Below are experts of layer 5 (counted from 0) of a mixture-of-experts language model. Rows are named router (the router's row for the expert), gate (a neuron's input weights, with its number), up (a neuron's input weights, with its number) and show model dimensions 64-127. Each number is 128 + 24 x the weight over its row's rms, rounded and kept within 0 to 255. Numbers have three digits each.
Before each expert's rows: a language model's description of what the expert responds to. This comes from a sample of Wikipedia text that the model never trained on.

# expert 21
What it handles: Suffixes and connectives. Verb endings and word-final pieces such as -ing, -es, -ed after stems like ris-ing, ris-es, plus connectives like because, though, However, having.
router:129120153134162108135124061130130115101182132106117102168141142140136161117143100168129123122166132150148155126096116113162125161045149117113157147101107143149109134155146108105128109140141130
gate17:139094176103085097130180100081140106138149138103128096103131097132121154071154123162158132152158104144126085133150128112094110144142146111053163137153151163101154133115152136126117106095131125
up17:110157083135108147120136179140105143101120133086135186155097141096146148111103138163135142170117176119151134171121101126135158125131157090135122138105129158121105150103126168101123156150161111
gate18:100124154143181096140157109100144106111125135135136102100139152121146133105081181135094082176172146163119137162135143114147161140142131140138152105092128128116119133155096158123123095133160143
up18:119146122140091113131072111140103138114148117173126118116145093122135136142096117132098205144149082117122138179128151125094127129074111150072103113144118139154132155114128129148134122134114151
gate19:122169164143130166176143113177137123102125104123107110163139151149099105095125125122096142125132108123137136168099129144101147161091150169125139091118159118144077130162100078134120149124136122
up19:139129104095107148088207085132108124122145100111135125166112105177132143122100131189075160178137158138123156131153085162135153115135105155063150104137116126143140121129095128140113178107158157
gate20:168096146155145148162125122117155137124157110146140044100099181153074091128123155147151116147135151131136155138119091154108102145092095152129138138077152135153127139166165098147076092131119126
up20:113158126150129159117114135127112133148152132131101182146158108125153114113116170081121113122166111102084119072110157082099087090127154142116105163165107120129146131130101134092145166117157130
gate21:163150118135172105142087119100164109125107114147122145146138131156172142127140154112146121146105148158089105127077149115125138148086129141166160165141139098129127056154137135116119114142163073
up21:147179103137128146093118158144168134139117130141113134144105143168115158112091151063126166142136125112132156108100125125081121154125105082135155116138173117124131084163131135159134127097152161
gate22:132151136135129126144169091133105102144139114111098101170144163142154146120144090105091132099197089137130160125150123134127151111129113158149140179099126163144134141140156134105140123121187150
up22:136115107117126171117111174125137154093118133134168121074123122099107130133154171133196149091149152149131124138123153136123094103089110140105152092134145115098139131127088156156142102131096129
gate23:125144136115129144131103100161074116106138108143135131163094108151138136094163123137133129087145128160149140128111164172134099143098149162095171109152163163153150136164153134098145131126156117
up23:107130153136131113156140119108103187135137132111162165146093088101154114124135100131113129161139103194095151109123126127107111170155093128095125143139122111145168101151172114110123114115145163
gate24:156097130119116134170100135110144120125126125150110129113117133112113093111124159127158157123095149147108157077113158095120161098119141125135091140130118156135108102117178104162109100106133137
up24:134151110130130153157138098160115142146142127129069154110096146098123152139130118095145164116114089136072106150165147147079105134120133107144156110125154119096110089138158135158135128082070111
gate25:165067156105165148150156140135129104158143120118117088151137115140115116125125126131092116110155091140123133164155142099115128111126114104127137161116104151091098131102092159097085135124127159
up25:130124121103078135148141110130099093162137139095095153126121110128126096102137111129157098073142122151127101166170095128146098107104140126125128118145119152090126129120172125108142190109153136
gate26:103132130133120111111120094190115116110121119111105135142138120129142137155131117135147084114161158171163106085086098151145162084093123143143141120125153136140139129108133129132145128176102126
up26:117126150151098151135144134133115104130121139139111085165106128099170120132104101099126159148141073107147159172171122167149131141164073115156107106135107143082115144155127100147125163082133159
gate27:106185145181144128118133133160146094169126125113119115139150191189122122130127097141126142121091105135127119127128123111103132160064096119148125170081171129131112201143121113137115098121121143
up27:099104146155151112135124096145140161151099118172147135154170122066114121132081104142154179155178148141121145097100111107169095097090142155142171104154136131140139134102126143110111113124138117
gate28:148088132135136111138171103123143140071155162115114122137170127116133122161135109151130119109174136131136141121132132104117076124096127130133105130115151156141131113165144141187085102155116138
up28:144133108133100137176103171125129099125089130142137168110124087090136143127128121093147129150111104140117098124145150131101163112149148121141184109111105150151148110098172154036131145137161152
gate29:126163155136146089114107117161145137110127119126139110119137125111139116154161088131138095118093103133161108099157116105132121152149091085087136151156151161169125156165160147095134116143164169
up29:119132150139139117085120108158143112134145103151108098103131126106127145161184083119104101129118073099134125141136144117159121136132114098140139126122136136169077154173160136123103124164154139
gate30:133132110127105122115078115146135166102161119130132139169137149109101122133115135150113138114135157121095125096111093097092153183116128152102136190097157090142124116121139127135121113115147132
up30:124125133141164149106152081154105135103097136127124146131141115140146160140108102094145156090101103142150122111159130153154098115161127155164132102159149131138130109159112145107135134140119130
gate31:131097124121165137117135067082135105111138121133144153123166121142125126160116127140124099130121178150144104119126120156147100123104086110127121131161133158121118137150154099144136075076141124
up31:161121118165092143118115142127156092100119134145126112121083168130135132106122129145114088161157134127155146097140131126174087128107175147147142086123074097149149131153143137101115185103095124
gate32:101140113137153116143132107101114132145135120109139129162112125127121145140080121173120064123148188123121128164119126102116144136128122144135086115122165098104142106136113133160162069092167113
up32:142120098097178106098162152088099107143111111148120146121120149091122124136130136182117091128141164098148095096119124172123136124146118155155131128148154119084148129152070161118166112108120113
gate33:118089135138174111148142110101114094108165112109144101090151150080111142159115126138154137138129158129113112147112085121139127171148154145108091122112147116139159139126081136141106118154134122
up33:106113148110175102134139143082127096133107141148154131128121140097106143167174168150077122116152115145142138149135098141207109176107148142149123110103139138102162123105125120124111148144084145
gate34:142147168173167112178143105140116116116145116085127137150119162097105149108154094115132113100110106152140095107081159117100114140073122133155144102131118118122175086104103128141115154136078168
up34:145117125159137100124127125114128104138140141120151127105105148063140167110155091094143146102114119147147122105139122165126126138106102102108156127123065126127171085121106147177121100190099161
gate35:094148139103140111115103117129130140131123079097120098122097129106103145151077103137133146119130108123113177126151135119170115112128134095098083118119180164113135130160110135205106155125101073
up35:158157165153100114094109107160125095093139094109143122102098131084134140127076132113093119113147122089098126126173081149126141090119106119151110162143096140123150091154120101170124139129112083
gate36:137107135135103116107168158108146158114142154102120125151129135144100099103154137163117116106134114110141128147085114068118198124084137092140131159130162113105137108105137150128136099150119135
up36:113100153111177111181113153173136059112166128146130117131122139113115126132151124126084146132136145134118139153083147155117128118113118154128129126102110134137144147134176162139123156119146140
gate37:126141101102159128118101115169117153125127128158152126134142117139109157143156131149100060103070099110126114123092132085118104100108090158073122132151131153129168094114138128144146108116151099
up37:157102115144145166141118124114100117137128124149165139134151142165115147151121135123120114136125113156124184161125083190100153128114106121193130124141104118100093117152139147114126138134141137
gate38:209153154108163117141136121184128126067140138145129130139127119143140126128123108154105117148117139155113151101127130137133156154103098116136105129094136108143113125133050105131153161138106170
up38:143106117098084141106160131115086136115174129122147156133149119137152104101114168126143128097103135144139163159098136131143129116136136100069149109166128140116113130108109135102170088120122139
gate39:117122129132140146166158089146106139156119140144170135128187153131165152132145100125092159180118109109122119119105117126167089137137137144174111173129133139152108147140126117131094107135122080
up39:098125099169157118154157118140140143123111141135124143164176125094142118139139153105106141096129103140181139164162128143161130123122124110168151138150132160143123146168150157113142116127102130
gate40:123112139135125151129102130160121116154150125098091124116111132122131119097139129107090110110120131086132161128129109118164162118174139140124103158118154128130156138147153108123114088118142119
up40:140144115124124120084144118101129113142110089135148148081140109166108149163111132161157144123119095153094115170156159185132141133131068124125155107148145126123108128083141094122148134121103174
gate41:177140146149098120142120146139194094110152109119136149157153127103107135107138164101150113140172115100182137114114150116126144109115162145123122102125152150123094107137180118104132129154137170
up41:157093108138129129142158070144186100115136120145149126142127104105190139117147128121149146134157072081126123115125133112110099102168123108123101145113136124130120138128126167137138140161156142
gate42:102112120106160122151109113113090133084160087155146113150135141161135139145154185147124100138156062120192131110100174138090123125143150172138149142127145101119150127140151134114168132122134158
up42:115146103104106136122134136105105053087119107133161117153132177134112110148116116172143100117147132154120151163140151145117145084122143130120122145097162116152126149096096087128113129137148102
gate43:142098149146080090120125091145126137142126174142140138132159143136134136121177146058108128156126130155153128135142126128119145122114119104196117137132128151098086108115135105119118176172118098
up43:145129148086116127127122145129191161114087144116082118127154103114127156124093113113146155159135130135146179137135105138152126158138155159140134127113151107073093136112160136147136113166139088
gate44:127122161118128138119077125136075142147123138150159150138120126127123148152092132130139138158110168126117132111148104125173134136099097131112118108157169164117158103146121091065117125100119128
up44:126140105157140100101126105143146120160125092091103143107132129143143103122114111178152136125130135139108151111126106159158096106120158081105149116130135080129098171112137186164146168103100110
gate45:127120114133158120109138073149118106144167148138133141148127113155128097138123137170131111102160103164173179119094160103113149144113113129112175156087137165138131130155160131107140133137193157
up45:148093166135099131108072152105181156106131096114093119092109156126100135133141127099101158118118166123111111157160127102155154132176106103183109113136118121125094112149117109158086118121093105
gate46:113156122175123125100115145146136109128172140148129125157104159143111114103155119117162144127179099101116143131132120119151094097087129126138128150115120112105112106182105149094092115105152167
up46:101123158143126123117148126166074097120112164089138143133141123134121119115141137163154137108158141113122121143134156134117149107147169117149100138149175144122140145121171108126105151132070132
gate47:132133169131161119096104113149124145108127157127116113179141154114133131128149144132114147155127143149122132146146118150105111123127077117143149150145079170123128147185137105131201212131106116
up47:149079100139129148117127113101142134104099117158124135150113155130147153156147158118150128152123164148140146100121149119137143138116120124143156154108090136160108106129140116137188166091129073
gate48:129127123121102132151121159091165142094093135115158115147121130118136096122166131112176132133120132159133107144114137123155158087121103114139120123152122166107142119146149115131154126142113133
up48:128140117105157122117149128125149091128141175109113135157135121119138091102141157122124106132105119125106130140117158132108116121109134065128170130095117162163104129131095132098174133122156138
gate49:145118131166115156144174061118118143126143183062128130151154147132148121160094111115144098135127135157127119099147099149085130102131128131136173185139118128119161117132140131143134117119122162
up49:153129150120166092135108142114102147147106079133108100105096107104115103108110168150117101134161119098117151138085174129117145109093103111170106132092156144150078133096143139090093102138152120
gate50:110138126153135126093117113177099107116127096135128146128161106155141132125118078125136128118138108142159113159137135142121117074154135125132133130143137129151106098090130106122130103163129152
up50:148111191122095128141075102127175163172156111073144124119110133151117140106124126131132141118137157123100134117166137132095169163073154122111121134125153119120113154100112146126135136132140109
gate51:112097165131133135132124136160104133126131159137143118110120133077172096090146188149138113108182107135097137119138107122155111144139097067123112150154111132117121101141106150157162122145125131
up51:168104099130119129136138129078160131135088134100136126131129094123080109118144076129126137128110110144149090155087099100136125120123091131130116133161141087115114157117142125087119130127116098
gate52:107139163114165122100145101118104121157153114109127112138153118072160127141121129138113110108122104149100163062123115158115149110058120089136132139124114142178097116125119137092137114145113094
up52:147199128163139107140122110172158118118131140084065135132101134130079128084151116109121136155170160158108142127152161180135110076162107159158107096104147174140138152103130126127131126113098159
gate53:153113116102163126175099090128095123087178105173126127122152171134111112115143081129111112151115123172153134108140154124140085101095118118130135119105117149124121146160152123094138129197098079
up53:112113117098125149141082103171130152122132123147128119117124110146112146150123087143133168124110141151162162155129135083110144138076135121108115105119101143141132115119115087123122097175101083
gate54:123146129106132130095096108087080144168156107144162101144088155122160109102157162128120130100125152158079153137110102138114107147131129162123134127093145107125153117130151143083124134137126135
up54:147124138103125156123132165163125129132130140119129117158163139170116137125128088166140125114126167097121150125117121124153129166147127157168091146130180150115092137099120141141097123107134160
gate55:103102141127131084142166068140171077129172143099132100128137160132136177102152116097110120101114145129180088124132113114122141093117148083146112127136119168123125154097141132123118088126156127
up55:078169115108130131144170106133128150141151112157108102161138134126102138145121108113118123107131154134147121120154083124122098102109139121128127115077110147115098159139121113105143165086161167
gate56:136112169121172129109089103140153112105159108077119116129133120129094219126089126158060185108135129120118102134140141146135127148125153144108151115091108115136069118104107125154116108158116143
up56:145152113130090130142094120129094132174102151179150119122106105136152082111177135106148109129139138124138082146160097087134133131120099141080123150164134092094176119147140152134132126075122107
gate57:115138174184167119128168084113120130115131162129118128151111169132140126116119157102179109131145163105103141125125137111087187130098125136135121092099109126122103119102114098111143131140169143
up57:119153151115119130103120174176104154146131124125126109093134090105100128126160142102126143073124143140129108144091141145149112102143138121102136153088095128106114136164160121156121122176089163
gate58:126082139156107145153132055098099162116147124111129098168121136122153141123120129149104140117159172104159160113125151122186159140104151132102099113145108109163114100100107123148142174125124167
up58:125101098170122172147150113142108142164151139146131119122138097139155129098082085115118119089124163094122126116114127125114100135121139149157141121147102117098157086120113126168113138122093193
gate59:107092138124108100126103081100124087178162164145118098108114159145146096142103116173105150118143128133127143158147113165148135080094075149117137095114124140144164096096141127119082147119160133
up59:125147134160105096121075094111154105115135183159122095081118106147121087099115098145124153139132119114106116137130116171139163106075094150085167095124135116131126118138084148091126124155166142
gate60:126135147101139188124094098156103126125138137097146085160096138160150143126153168149160119114117167149136100159177139127120128178082138163096101125090162165173143131174129116126103127115141131
up60:092092113128138153124112134125091088167104143160169130122123129152104130110089138141165112110154147132074171138103076119116040109123137129092147133136128105125102108107134110141110145083133151
gate61:119123142132157123149121127130146136134174115122133127096135142115107114120181110175140180110142160160174122146093132120109166129114118111123089082087160150127083147122110127091109115169137130
up61:128148150110115158122154140109088134106070132130108133138150123115115132115127122115103114128153113100093154041125138147149122141125106156154150130188118121127161111146114110180130152120086126
gate62:124096116131085133131127089158118137110177108059141134162135120122127136111098109170154111116137130137122143154122117118121112160106185169110104121061128146144116095114156105096132136141154147
up62:121137134110087102145203111129116115150136119152169141094112113110133118117095127124142160107141184171131117122118120181123106108092141170104125121118144117107107076105162108095093183120131106
gate63:140128124148172122153049141161165129129105087175141153105140141144139133123125139160113140150147119121145154138106156143114130169164155163133130087133169119148102150166124111110135132092123131
up63:116144095135093115126118084155114137110158124119141069096181126077126162095123126111126122116125108151151093126119156116081126165096123107126136123103151113125106097118134138124167149106121107
gate64:098119106153067078085134167159137120126137106156122157129156134137129148082110136122096142168076135146092167112145117115160113123153114135136126136115127187136159122160105129120137103163143138
up64:128140115080125111078130115111146147138129115133109153101129110099118104093084150114128098105126126139141121103148148127128146170097153114135135129073114113113180119135126132132103155170101099
gate65:081171169140120116087154089136109140173123147076109141130094122159138114162129109120118138114147089134118105127141132115151158126112129151090171085157130135146099114127150114090131121101169139
up65:147143106120152127125140155118119146078140138145162131092118096096128099116105144115146107157088146119139173129147121128129108090136115065170090137096140125136145135126126117171107167141120168
gate66:094139160142080174141099127091145142110127162151149153143142116128097181145133082122149117122104127135153153123106148148106183154095112158150125137130116122135088157144160141120139148124130130
up66:110162144123101135107097162171135127107146158144141128151130155170158166141092153141112115123151100134143158163146136142162131168125116149134075133109077102066156160119135123105111127117128087